From a checkpoint of a small mixture-of-experts model trained on Wikipedia: 8 layers.
Below are experts of layer 4 (counted from 0) of a mixture-of-experts language model. Rows are named down (a neuron's output weights, with its number) and show model dimensions 0-191. Each number is 128 + 32 x the weight over its row's rms, rounded and kept within 0 to 255. Numbers have three digits each.
Before each expert's rows: "comes before" lists some tokens at least twice as common just after its tokens as in all text. This comes from a sample of Wikipedia text that the model never trained on. Tokens count by the router's weight.

# expert 10
comes before: "–", "-", ",", "1", "0", "2"
down0:129109100145145092136099138149132186091096095132120150124129124165140174096131148096202109115103133110138108222104115058103075075139132165172123148123146118103096088140113118206132075130192175088094168110157130131163080095149173099058161099080085144139153124110142123160056094206174131181102128146141113110151082115139138127084099124183123074171122117106114101079108162162125133106157113156110095121150126159209126130133106096180140074131106206092167135130126147190119131150137167099137106128142110135162096070132110070154113096125114133112145151163103166190150105180088155127
down1:119129160102065125134121091158076090109195147148085093165112089127127160122148120160029111097081163108127114165183156150130079122128114120175132145098144064113098142091127152107171185099154178121077149106094181159180136176121163121107112112146107110099095127125126125131104143103122115070131127082102149143117163089175128077121145117156136091163117135117121130138102105146167176154179169097135128137126123125101083160136117120159112148191152142144167095091146108189122131130121165164125132139158128107149141120140138108122152091121135101131105102131117143060133120155104101106
down2:144142149161098093182152166104116066081102121118149151144164128124157119102123097098135146154154132100088140139074194166139133133150172113186075075110117120143069136114097146119132112103181139162098120085081175179147088105101156129223113122077125092110088168162113140116139111150115153154155132148114155111080143071126185111205071108129224113137091116121176095138116147077167154145091168128180113121143116103192120076133108035145117177154176137142168106105094115166166123124157126153065129117144095151155110189143149159128086096096146176153107083096132104102101160148119130130
down3:126172089130139088109154130139134108144084159141122148174112120117137100168102133123166117141127093135146107135134118186138082142108141097145174150150111192099110154143149140124171124175094058150182103142125121121115112103092116087091149104095105192127131155090099108143143138111125128157134083123150119169111109239140154159161154094127147111114118140177089178132134137120131116111110123134106159176197099166098117131099099142143141166133164168136120101156069119098150122128159153165108139131126175176131187177066181133124092124083136159138135125067152088136140124099127111146
down4:105099119153195140132104169155107178089114129073157093112142166125142139147094173137132102096149124097118137112139133183113100139159128088109162118182068200125095167075151173107201173122175065074134107134118147210139083135114135169182146086081172098130119106108140164148085164158123156114127169169154125079148071066152116071177161132186072085188096218106176133170161161092127115127158087117129118167103175133158113093150135151121111119113173147156101062129077164152199148074139118134105106109113160168125088136205058145144130180147068140176104141149113110163158104100126117129
down5:135145112090084160178141125114132078118152135103151184161081101185160147130116135123089135209151109159108146167113116149118100180178151186152090200121089156149112158140139148068097168125186107170146152149112123168206137150138182107094150117016092069132121085123148169109099097097150041086124125130103145088094136116152148129049109166108118164102116150146115146153107152167129113170112035088132208097143167100119108073133104070082093125092093150129148145177162041169136121179111149118137103117139144170172143123111139135084069105120128159159147140108063155073058127127104111187
down6:109090142145154144170124153158083108160159103156147143099056179129104147134131151098110189142099132085129195177130109152060094150152084153161090178124153138157110112137094088146141165134103175134137102132149122150135210161163207111090081127133230170150092146153111176064094097148138122152117143151161077104087129123129142125169060098167144103137142139143092100086103212150091115133097092114186184110103131056114106149141128162132123125074145108141145161169134086095092123159181100145153085127153156114124184116189095130203137133097086166165169174152146126145103132191151095136
down7:142157097109136151080160140133108180112075107090099105042114097135143147140123084103105131133107104130133108084098113132139149136161070068135123100124158189195147108153135171154126112120161078116089086161110078132154138128137151128114139139116143139128126130131088177112085090140097156135132101097158144121203122136092166121137105121085118097171133143105089104124147140125120143114126158140120106148114118111139116123163183103152129155170081111112134076114166052130087117128146094114181201102094103108152071209197116134144185161143103117140164110070101175155150134152091146084
down8:156124122155167172134132087145147074151081120151075113167111106113161156134163140178153111127152137068083120164059114081171105089085131142173056145141114110126090089137102105124101077082224069202174089075093103127116094117135105103121168102113084125082111156132182140152135108087149148099109092083103128115057161110140148156153108114130171133074106125197158164110109047114135138133128076135048111085130202117148110117149141119091172144137154154054166137139136127071174113146126100127116080120138129133107151180154123180138203099156114132078159092163100149116079111124100148109
down9:148077152074125141118121146174126145162129155155139098171125134110120147132106101115134131101103100111122121156108092157161096110153113127116138167122109146116171121111088135100116079110083145131099132154139127209107146174139121100124118149097185152097144215095127138085199092093144141087122129138098051121110103154136143142114079112139127069151136164141100140130125161113164115183028147080164166162154056094112164123100135138097151156119165129074158102130110147149115178132095038111205164133158145149100100151121116199130171146116079096227115120188120211102086173165105100194
down10:159148087129118089083194114107129161129141109114127106179126141091112096144113077131123095158107118154063056153134170148189088073100152129122115176129078140131140103143081156146151166070126120150142047131098116105118062180038083209181091155180118120111148103154112158149139158112116102120125208148113180096175079170083158111062139110117096198125110090143152107114117072091065103080136183115166134180180134160102112145181163193162098115133170127117097143149157127100098180137114090101202124159098117164148171165209106135084134148162133123095119125160156150098134098115106177129

# expert 56
comes before: ".", "0", "1", "2", "3", "′"
down1:141133130126165105098072145109166124178105130098134120140116096134138166145107152122109133123148129147113177176080082135106107157142129132159146103112142165110080158116143119133087101121137133129106103061107100158125169162091118098138099103103161115111120169065128081132105097075123159129118087127135199145216182143138096086097145123129224181176115078126191151099126130153147140187139107140106168112191153202156170218112172161172141071115126137114124141102147148114205090080158130145097122103136089143097122141089148099154134142144092107129121093141158135139081120174116152087
down2:146064097135143134141154090105143096082067082158100174136106090058140113127128158094161162182072109119173150133149113097154079053172193121109130117124191080120102110138161119118118155118158188103126106083118181134085115140150135087141149197076152135162145111079120140150188122143102156194080150096090180120123092124131158116155137097145162133089153078115168132088121151162120103169066108098097076031122088113134117117107115098159142103134157158145064138138148177137118115125139187108129111218146126140178151123155114119162145159132130103094168114124145125100110123112137162116
down3:109087182172160118161078118096141103107116145111141090135115095111140150097131086104145069087152100132133155153088110157108135054156123113130124123136102170129059177142142102199126152117155066099112144097117151115111110069097095126145158090120093109069193130073133110147102112155153107112102107082170116088120172137156162163140166150104179153164160085141153143130130129099116164099103096134083117104084103099144124150118092168098150076150091115133075098147124122203112138157135097145141141079126045138087116192167136112097187119163087116101081105158104141197137186096117184077
down4:097101129121075162082100162149175098177133126097122083146098141116116137147083114175151107140138118133092153116203179106130140117065102118153156155088127109117167152101228209127176134152099093146150161130143072089152159108086126128130122105106124112119094104133122115097138126125091113093161138179153089160094160087035089046120129161106055152095140091133095112113073120126105165127134170127113152089153106100131108160129147137075067072157100133139131133072073137088135159108122128097066050126129193072138124065133088116182160146137160107093173176122184131138129138057143147110
down5:183137146131146162108065122127214136158156136177117130149136116065156125122158147158180122162051147148121101151126126155126138196125150144179097189153124117147122116189060128106161162068139122145138143128093155122081091176115139112130150156117126110149103096158136114164081130154099166150100161147119118111107143117120133149083148132157099065119128170111150131126074140187120188125114171139138106151106109119169148120114121107110124103112074108139121124176140097118132155119090100217164122099099124108152018096120167087169104178091172143051147131156073122118127077132120159147
down6:120136162147159175172158171123107192140161119040119185194110094174079103158089134120117122080082164145125114141111103084102110143061093151132141183161157056076171118038153136137178104171150062105107119081135102124099107066111066099083160220110169120046150111113113109116167141128126142128111085134139083103099130098171077142129076168089147126169094134224160177126204115113175131162185109082145088130106162183128176139148137122135155125134108113150107114122118130068157126129152143152144119119110173144155096105117151147083196111159119121133101146103118098169142111148120053072
down7:127136165115096117099117137137074168109191151135191157098124068163080130058144193091123069166187103116072108082128142116174168140139133133063087128162132133117106123146063105109102165157125145063095154096171114166138129145177115130129148117124068164180119102144196144125127120113150059121179051163168120122154125139093166154132146148202231143111204143086142110059125140081161162065123059163164112157066100145146145171116096060143131145078168188100151181113183148130142116148022140145175166113148143112148209138100162140116152150110123121121069084155114111139164094128167107148
down8:133128134073091104132133124158120176151046191130128068113122137049091138172155086154176143127110122072198098060001102150109131087091159140141128096114183156153118146058153131095139210153134202144146141141096064111154094129198136107200133178104154130137092060149103100101068113100162161116148142172098175161066118094127169099188192015128120126098111165080148132151154096130162122179110148121122169156154158098092115183155131099177093126175125098160131138072132096147150175127166123078113103092156148123066104129169112136139188118129155066086125098137161147146158134119132108185
down9:056110134115139122101117118135154103157152113137103132158069112152128146138077148140133083152101129103105133117142081092079148121113115143144100073070132151121171186109149127153151051123143138146144088031074127125085209136136079078122077121143175093147124159125133067142138059154083165196115111082143144087195133139122124139160150120179147136085152133138107152127219142186140135215154185143161097170105125170167118115140099104082171092093088135126114130095132148159090081105106135151168125108137099116168113147120088172137136142114118091100143190116116097092113129126054111117
down10:104124127084159147092124142185165158137141157126080114197160199145125087182125066107129100118127098122115096095115123119096145171118115099097132110114061105149144126112169156105125180118093140100081144158112108106081057082110064216131122144114166099044167107222104081148098107130071122142122143156163108113133150127051109113131147135084107118087159152123202136112139148096158155123115101104194081157144133150197171033131211089099102156087134129103099154146101103118135143099116062132150186154128091126138147102088165118095139158091119173130169136101191172103130112137098125143
down11:120136122186139136083126147081098093046156088170110107134101133105167126123093196144137174118152158111127179022131119150130166135107150136106130137109117116145116136137143108123087068114126135155072120195114161132144089128118177149094119112110109121132081147102123115128124145092083097147103105117090142096103079098084071107131106121090103201079115103150126144064075053110122117099182096134053126104136170111121110155162122112165115214095118104148138140200113099134078159139073177125106133157103115146139118068132111134122095099101168118137090127188104110140057083090164121198

# expert 0
comes before: ",", ".", ".\n\n", " and", "\n", ".\n"
down2:129128074147091153159153136090117111144146133063102108061187129103158180142089167149185092103201144171095126176078070095095097124089141114172122078106139161149087155168120152152097167077113150114084087132113096119171152118085136120103150131077142121126159166114146132136110095153106124122119097114148125185056135141200128152057159125150113125144144091147168105135101121114135112101091082099090125092146110146152099153153158177157156138145110156095138092136083145106092145166130082103143122105062125156094127139150143087099098148106153142132127147219156202136132192078072111168
down3:143122127125127148088126108070114152111128125163095113136141137114162113167108113119134097135124118114141125191126108088105128176158162153107082163162194094157088155136087099138051097129189092139067120094149144183171195136145095164112126160171114128083101114123139048079097166143099084131131103091118151058130103225179111100078151078108102095100141110145138133120099121110164033134115086178131160139064122100095170106142166130212123126091149116119114123145135182157168091088123108124116166091103100115111160123130101110075097126182109181146135130155077135045115141188055189117
down4:176120163078167134116147119124129110121147077112079087108181087091070121053176177195107162106115161143123109079134098048084123147108089138126117111089142146118171111092151114063121087131135129149125124101064078083133110113135139104178130122173132193083131125140129176136130116101179132136136137172068129142133095079144132155156162116144148110069145117097114155138099173137149074147166158105124122122148138102150151143121141147110156136145107114114152145106155176177088173132110101143138166191114120127130106169114118168144126145137117104130085126119132159112153178089089172132
down5:174146093172136139171107101206106107178108138110160106115115112087186123137113115119151139116156115135148148162116105125077063066131056196097155033148118172096149127126231147149154119138127195117118098155116128166151143120152061109118054130115139139089131139150174072126160148107112187069135162140135117127189163139085094121118119156130111124149143117144195112094170134135160120145110161187096085143142170130094123168112088210124168096116112142131178149104122127178144096147175174095135133047166111116125092112136145099114147098155135120106070079177131093178145134132104198110
down6:128146133073109147136117150122137107083120096087097107139124140105139121136097150167130110085153172142086076144127138107075119151136140110132098139127129096217144090124116142101109034124163145132104123095125092110156139100122150151143109121185115113073164108140098122149154130082106125121112166098054167172131133127170119116142185150142165138153118150125101120020174110097083114110155120108050121109174086170200133083140119075111134144126099076188141115181128132124155121144116145122090119118166106102148205126128145110133199084093081101132112093177109126106115127132090144092
down7:148126147134133114150133142148137159142129149101164105081125132150203150155140115142199091114101158117193118120096093137101138124120137098109095153075121118118131110149108134148119152146130098146128085115130147147152178108101157124117121145178097101099116085122151149153124112099067099095176095093133136121170067111126211065138144099156139112173131125163156195147148079104182156079132136091152115123106175099189153143142087114103182162174166181182171140071197157135123123147113109169133070118127185099104096200133168145180093125171124152130118086101119133131115158114103112081
down8:140157092122165144147136177125080115115122084043115181150124111107182110107081097177150068125046108149148069086115096156094143068155154132090064097154056063138143110109177102088113121107096164125175114127102066122149107088151134090095118128116171150174113128125070120092102141115125119125137111129100205123134099147155105167097072115109100101117173119148127100110178112154118087150107147118151129131179131155165130121146149112097137134134197095091116130124180109236127081038099099157140165154108129141122145093123112096160121115120096133095156072101073128095193131117136192154
down9:137109129052059107200164098122128153133128150136151151156172135150156089154111141123119111140125149173138139113016119134041153148088103088108107194207106133140147144130114110117125108153145161082146118131133102117106160092172087089080158121183107140131137057135124101136146109176114126116161021108122131099132157084126150121095088104139132096125107117160206093078162121111126128098134135135114179104141136145142118101109143064112102150099170140054108125172230118087106136139204124130101122091112132105073131166094114104115094178121115086063206156165145139100185135120102168067
down10:177119117133119139134165108165095136168105158117110188125158103129131083153149161107153119163146131129159069179117117113168063105068124101119118138117078079155173089128152119119123083158123168194099107129203106142123140129119110105122110126150165202090158147121053110120082198095156133148162110155119136115178166115130104149136126139149181194129103118110113122115154135133116067156132088129150135101170127123146147151127143151128144131146135120127130102049106154116180047078130176163179112094150145132152112158131087122143083096072130112120123129124157142123149102136108187174
down11:146150116129202142090128167193091139089183160161164100154099135142125079107126130139125133093124156162118126155146129122128133057117135122191120106140154144176080132078107215103135105098136123118170112154079090062162108127064129128093184133232187079216108137081114172123107167132109103122112126156136172153109169164144051155169096132113046153127074130154150120119143142193141120194157092135158125109150146113140157123195167092161074065132120131122118116130117124142143151083194121142103069094105132112103152205124088114128122134078135109120116129166118146109146079106147134147
down12:106159120157096159058142136126106113116121163126156106169133112117140147140146098103091081132086151146093147121179135088134097147133094100161162099108077104126158134096122076166083127143159120136055131127096140165162101103134113114095070135159156101166118139124112121122066156138109138161224187176069102097149131139158130133118077114146182116182184091170162146083153140109098189156140142197068111130161089079137115140107110128117181118157113145112111122107103187138132120092071138158111132120161119134156111131121177132137134113132076083126136178136194142196134159134128110129

# expert 85
comes before: "0", "1", "19", "20", "2", "3"
down3:113087117120132099106111112106147127108105169131095091148154166095197157107131101119136114098080174102113125092139107143140147154168117094124185147151111046155095121069133121085102039113125104096132090077094121097153092063091064146114182114103100139144138114186158191153143107136079139126160141106145112102164102147157137158127114136145141132114145188117114190140166140117124129127156121166133086091190114135119150135113183088109140166151129109152172126086110111131123166144061111129111153139148182178114112137128230167114073138110114106145110085135171100095129117124141083106
down4:142140157125073148136080178124163064127096082143157151111136110175117127097167113175125173132205154085042136100145148107093124113101119084138162103134151186181120126149126099084172120115071101136088092138101041141126127172175068142120142163123113091159175122078156152167084179166132086042120152067145166154162124119074142133113143128094140122081124085131087091136134092116131086121129170165144071082136135083128140144135129119157090102119145092131155104148128155118143214113088156158110141059085156159057130101128118117149167121129142179124129171094186113169105109171101136102
down5:131114138030101095107112131111173202132117125137143113154145106162211140081144150111142123140116084146123122147098074182157166135084137104169109106127099183089117121091215094132140163158170092146135139121193058131075157127151135110131123105137090163087164141117114086076112136076087117146137061126124106097158127101107143146129093101171144061023200119156066086137128111126119090153160100105145186161156128079158110120151139178102129150165144189100149128167147074155156153154101187086108194144103091149089138119132154120205101088152140124160163148113118182108158148141161125176
down6:159157127125193136152163101091105181197109163107169130140126160107100171121157128127164151180151145123138141114097117138101111173150136087164135153134154111140131135132141118101076187162077139115185178098101115080139122130079118170066194106093105139146078163177150169066104129146132098151119125218155132133221128129170176157132142109060127055089173093110076091169182125131142059097076117193082061130114188122159172116135224141142094152179102119126139160118162177162156145146161131113105143066149178134145141119125114152143121148131150112040099151114112122113146132118128207123
down7:134095105120137115137082100098111122169174116087114143152128104102086157107101105091129093112147149175163074132117135175167157134103162120091119176126110082094149157102158090090199159051130141126166147155095140055107134116076127154195151139162116170150120134117112100109130118095142098129121126115139145136101144170119193162110160164205093101084150135185129092097164160173169039118189123128170120096123094084151141146126148094124086148138089107119119121111142141132092077127130071121108054166059113182126126114098151146162178115172134101123162105130099181071155181131116138142
down8:151122130130103198109154098128132170085184120136200060181183149136255130110147102100092093154114161174084140118089133073127111175160123142156139139140099218189151099111143167122157100181135171112109210179121173155146057122146110180141091085091144139140126127119152168118094114117065151075219156131146189119085154132173111164135132147135096121119114143097113152137120163116192081148094125098094151091086104070152112107101165148133149191101109090154153085144161167150118073113130144159150069134109123088120121140117146107124226103150084136090075159128095147067115075107041089104
down9:139112108149047090121072077194164121134106175088104161104121104126072078088133175146100127140088108098166135119128203145097081091171097142102129127102126123100121151164093111132120174155101128122139085117127180097132129216130122104113091118135097097143103103084130165140156186109120142129097144130133129110099159129102125130104121133159112171086115097096138091115105091167093192147178131224141134061118093140155067116067077116146106098088096166126116081109163144123122183199102133096186127083120134101141154129123142165160106129086171108130099152153113152112085136096109177194
down10:084065134136194108117112121111091103115147153139099128149127132111114156152183070092139194095114053079152081089184099153133134123161138145099126170107119084137126139099163132152127089123062113180061137114128103117145105173145169126125114112131145113112116164108105139102126141154129064139157123117127136155134105103098136115096184122181128137138132135082129064200145120164135131142142119123112152109174144117083146133111133109118059125082146126129148115078102116108094134094103151095152134146149139113160089122111040109150161215150140154162150122141102202155138105145083079187
down11:091137102189085085115126106109169136109107139140123116188125175121137122110111098099098171110107154081142100142114194106167125056093155143088139210095130130144115110118137142095087126169109141155109201193133146126072117175145131078127122096146143165130130143167213081126143112081079067172163139121124122182073109146113154135163107142114126140189182157140137155053121121190128098199156132157053138086125127047085154122177092085174038086135068120161162156138097130127142152113151114103125136108101134144101100081192088145115109115167128115109121072105116169130120126166087095130
down12:164110122167094102141142169127104142173161119135106117112147071049144053112153118063156104118205107159161034152116128133133124099144107094142154122146084084133133150126119157114138097117089126121164153104118103107109133126131132112128160150132104132199135079131159118186156106144148107097100073179125108159161176200184236174105140150143102104127097140167140093176106106121163136190125085160121088153154158120108156080097135101083153147145142168126121077132125112118139132112067137129216132136134173087170204108161131160115147086131160134167157145145142099098096134120194146155
down13:122160150071160129105130165167163143173080104136109156163151150098107095133149119112080107112112138091136127104130082095135114093148110153096144112104187152086081152108104144155099108080072076119109093172119146125175108105121083150079112187133142150137165147098121118097110156122157118150109100134114112158124128093135129098090146144097077130172114146186111128148100083176121136124117141194116123151199111094095129137176088078133176173142138040111179139131099181149135125112161116177122098175142155069166092115131174124088142092164155102142108112158167110119119137118111154134

# expert 80
comes before: " |", " |\n", "–", ";", "%", "."
down0:183152067082124134125168121134076121149113111144124148185062155101079126137129151125159137135139108075203175184085140086110110089091077141142134128132139116124119174213160152154150091161187075103125117143163160078157145165105182138079090140166113129149131156166105085116061097166174112098162170147126146124184125131092180095134204096158133153145172192163159103109193078129126100114112154038091097164105094148121131177163160124155142147168119122149107151143188139147121131163137129166132110127125127121159125080118176160090145113141109156104119146165135097085165142110110152078
down1:120173109138089107170147129113156147159177117153079140133130113142152072075120147113106154143117119169155105173110145123170134095197141127155128101095149119159163134097125127096165091115134128120141149147155051165156105187165080156133159140092033103132110125077166161163138144146084136143134099035155135178176095093145159127094170183153164133138189164131166111155161124147127144160103162203193085085087138158129126063161098118146117090099096115146138106071110160126127128166079131125179087124088130108174095099129075146142123086157123116161084174144167163114083187129158162121
down2:135139076132144126032120194099093149212189104103094157149165115109067099140090113164137114176009110135159148083124120139092137173157111126123116176099097086121060176096117072197149117117098087127139095145140102093160084100135140196127150145118094158108135066141135185111121146131138086116155141132167136117098122121150120163143146103127150097015133147143107072150116143111180153086097165136119142148232127152174102142114131173135133137132102128142133143108109036150124145114118121146141142124077123143121174095190137176181099079129119106144120117102109193131106081139107106128
down3:087153126175104152159140095072192134114111092139069124098146057162135103091138158104022169178166107128120085167175149077135169040102103090194130079113144164109092131193168192115162166129076178113081161132147115103154162179071101154124113165114115070115114077136149146082160153113129062144130096127138177130148141134096134106113153143096126179097115147136160137203098122110122153101157096130160129089114123145117113116134106124162133097088150172169141091118109128168129136117107091116143154113133148125131103177129134142122129105175147148144129120134101151118139165059099073139
down4:070164149148150082101083189153148084113191069093115116113138120138188144101165100140123166149070133092082094122118155096081137140150178109122158095098127162181174131148124157173130200149130153118120167128147116103157103111135118160145152167115142070146115161172130141135104175094125105097063103139157144097109124078179112133153092089135078157141144117125127065150163142194156130134140142144112178089093139112187122104061116094166121174106107106159212141134098161114167096144079202105103089122086108123097135107099087093148120156081080173165088091102132078131120141133124124171
down5:153147123180130177159117062153120149120182080101111170127090091174093168127058184119067151088141124135101150102083109097130156139085122144114130122114108113131169117155131058136127226174147103098202123149108083162109120145121146121141119150142159118148115123100117155125152215139076146133108129189132109164171136110156105180119055191142164101129119106102184161137115125094142137143114131121186125105058167152177095058170137141089101101172078124087119182113104141171197113081153129120119100140097155098167122130107134148139135139078086090123100107071120162133061140125053162081
down6:169137162142129104081053179143058142131138086190143066134115097090157100078093098106167168158117187171092140123140080126104093118132123132122117128105098113133139156122101078140103089168123165161129147121130120175090149131143143097165120133138175127151208174097131091127143186163098105107103194158094117094062154155080109112110128184093110163148117158115144093101125103102065077173175094112072131126116129064074123142090070121093140146080180073095146107098149115132151106096118075077073156107142128182140103111141157100191150139135068130113146155081157082102121118102122102146
down7:094136169132148147038114184136048095116123117101087168165128184108154125087130149125159133143064151153111155017118179118127094149129142119147089140158138115107142103073116167125114130172128153115124149145134105148102092100142168162134090135098120109155173131118096182130171121125121121140076157136126132126068154103087079150046108123162148137154132116143138145113149100135147129161087155122147127188114085150114151128085206125063110130105086181132133138159164127126078157086098147145161081162097090135172063193110099116113088092055144148136100097151152151128102151137135203134
down8:158186102088173198153095148089140146147188143175132116104178135078068132115124101175118171138131105171177091152100121109145147136104116187165095154134110142172143094112105077096125094120074107136144115154143100093119131132142076117125090213127171116191157101098115120095075060102092115152110130048104077126145097143155145139124101095091154140111105101100145125182143109147104109124132128136126094127179106132121088095116103107149144107167121121160146132139117173103135107169189086127131177098098162106129092139123132082179126184184103117096133145127130222134100109113114184168
down9:179121147153096095167090138103153115074157121125135132143137181126150102127106208135124129168135103086097128095127146122119141103166112131125121155136103135128111123138093088137142169076119137115117106109110180107111087084148136120123160138181101145069076141060114060122072120080142103156155114161102175117151113148092136153134080154086159109120132089123035111121126142130160154106061091127129081103159113101129132100082123189155063091181132111134062176125124080132124145088118125115114113105136183160056113200207154097121137127049154138138161120139169099141125095138150169115
down10:148142088157118106085125116108130124123173122149130099117173093095146141145108046096112089144101087139088091145122109116123174179123103079131087140121105140099142100123092144111144143138102152049118128143146094179100173183136064098131123080199172165116099134075109158151136133072124163078122104135131128163178157097106113162100177114110149110154140197135076104139185146156098094070137147119079122118178128113141129085125091163107110105095131127130079186091132135122175107096195116148096153149122105073110178119123112108154138143127105081025155142146128163204162188101124128166

# expert 34
comes before: ":", "\n", "-", "\n\n", " The", " Born"
down0:122194165100137096130120141116152106180055112135231150122113162159088141088171106150154106148126186129132124128137192120092118154115179134147073120138106113146149193166168080143099120158047099082177179111140153071086151123110146152169144134127121143098108091082110119130116088198089153136126154126098081149119089137119177121142136147151100084173086043155088184160139091116131153069052096116127182110116130102048092125152188173127141133143174151090106136150075147105140099138108195132178143102173094108089144095108138086118121102142120112137128129115144142137079127051124113168
down1:105069162159089119179124120107125167125082115168064148128146164153116134068091091130117170154155102128125140063121109123146121109078164163083146104066186071107139112096133100125150117137132123117170120101113087145100089115210081092126161121169099132103129175134059123124100120099128183121172131100132129157124138138154060195151156117126094141148124165100140154154081090114116144118071092171136109111109119161127130113121103128119109076111137129145064120165099123129166139131179152111183119182045125070107163076139107174129140124136205108119187166061129084162117152133184114161
down2:165129138103173080158122114121134150125048128166169081164096123172175146123160106178152056121075164091112144109105163130152118164144150120100135118078113132070131151138127161212120130126171157113167106130112171121124145079104098135052080130171089097139114111073112090132160123170092120120118172149073128125036163153137202142127126144160149103107149094146136173093140176081099124119142182090139110139129160122129124132106172186155114130117180103096090135159121169084109110177102199121149153103190115151162094081154091130109152139073129101164108160099110105106131128157181143150
down3:131116161084195126069122127128156092166150100136131114104150132145088113119135121164185116124103133146097153134161125147117128125156081187095115126105105137128081136113120182103057120155129109087132131136110121184108129169181106142200177092155129128098140119153135101202154161170153146112104156105133118169115058170111162078085158141101149132081124102147144164083101151082157177133107118090157145110054091085134178032131182108127057107106164077061145087095137137110102180162144177114108124182073178059098195172124095108090188137147113156115145166159081111130113128107117129166
down4:078099127138186119058110128103132180141117111156118064137103111120145114106084095064158163117152146201147135142135164080098102130120178114149101131090137132059103140098111100103118113192089144134119113107118141171117097167121091216120095139104152100038166103158141129118116149152111115157141169146073163126116099146098112141160118210183073095204084103076158133150097157187075092091158163151145142135166106129150109122077181137123182088106096110134128123214106131185108131122160154107105154156108111161119143163104175113096168128170128130154125092149141162152101130160184114137
down5:161184154161139146157088157132117110150080150098117149156158152044149119106145095143103124138114149054078108153179117120163101218107133131131155094137083121120133088086145124139115147064192140084090078119186119128163153147152135130150119160104055145156147161133141007088128146096124132131166143173167147123101132144095125126132118068147130142122139087122053150113135110118094115055096134160133112152121102149128119155162078097156182124179131108083159081126054170129120078066110097128166099104167144123104144148133138151138101203117106162168139127149169146151138137096164114147
down6:111111061092126133162136088133112100130187155123052123086138160134138097095068146201104160146142140132104115081170125075157110193085149119088067161138083121128106128165108142157129146124154172147073061166087114169143140149091177107130133147137178154137146134217047117094143132129076132132143119200147179132095183118104128118088098093084157105154118176057115094176078103167160150125109172095119098190107128111141147083161119106130130151137144139116141144109135109114133159132176096047073109079146114056183082134128106071099101172092149144138133080175134150086144129138122133141
down7:141135154104091113138146127084151143127141151164013120144149110122106152120095095137132105116081097166103120110077110149166112147151090081108099098162137097124198124156089139109139084116089071128169134152146106156144099144109121101131134105160190113134141179103200124189137160122136097156111137078182070158155135117174161086150137137095105154160113126150098122086185131132143135183175153147138158192128093140120127100073153104037166130093154123139063143150119137115212125158157141138116109167134133099095137134165076115133127167169118205149132118151144176128163185175114085153
down8:102122173181136076080101105134127120132110168191167126134115125121147122157069078109127144160141092088151129132152151190113133127098159164140156124103159123136115071129141153099102156178134125160138063120102137092141217051157109099117078135127167079156097098107091099063110132154092117117140109115093174073167133091103101180203145174157129083122134152115120135131111104189167137145120180163137107121126080130124122081163072146167121129138116103132095148109193091173116148089167138122132187139104100138110153200132153165101140115114132166151133081150118128151088122162129212096
down9:135094115145050143108162080167114138137186104126058173109157117125110103093107122197037129170098105173127147090078103165108127114138127139138129128121131078168154088122154106155150110181092140119131141147107099049163082115164133154102138121159095143080151091102086101113142164127138116097126105114107115139109128169117147113112115129198166121111126126129125148138145114093078113132109155158154117107179100188065114166119157061141104161116157093123025155157122132132126109162164123105134136207144168170162165065093119142137146100134175074070098106153123091152158137194092195134
down10:152173151104150150134124128115097169090233108162040101072098137137137162153133123181160111163135114169144149122102129077058127068104156112150100174118164126136151096142116123107112167117134171139133159109137126112121147096116195121141130115077092087102125158064144167161181139091142156063107142117092125077140153100141069103108171117149119072100143173079199181131169129095123114116107036127164117135078141100135126109157147053102142170102073110164127110050157132175124134193184150132153144173146159116140120181072107176092157121152161065126120086145117155164160166134097096157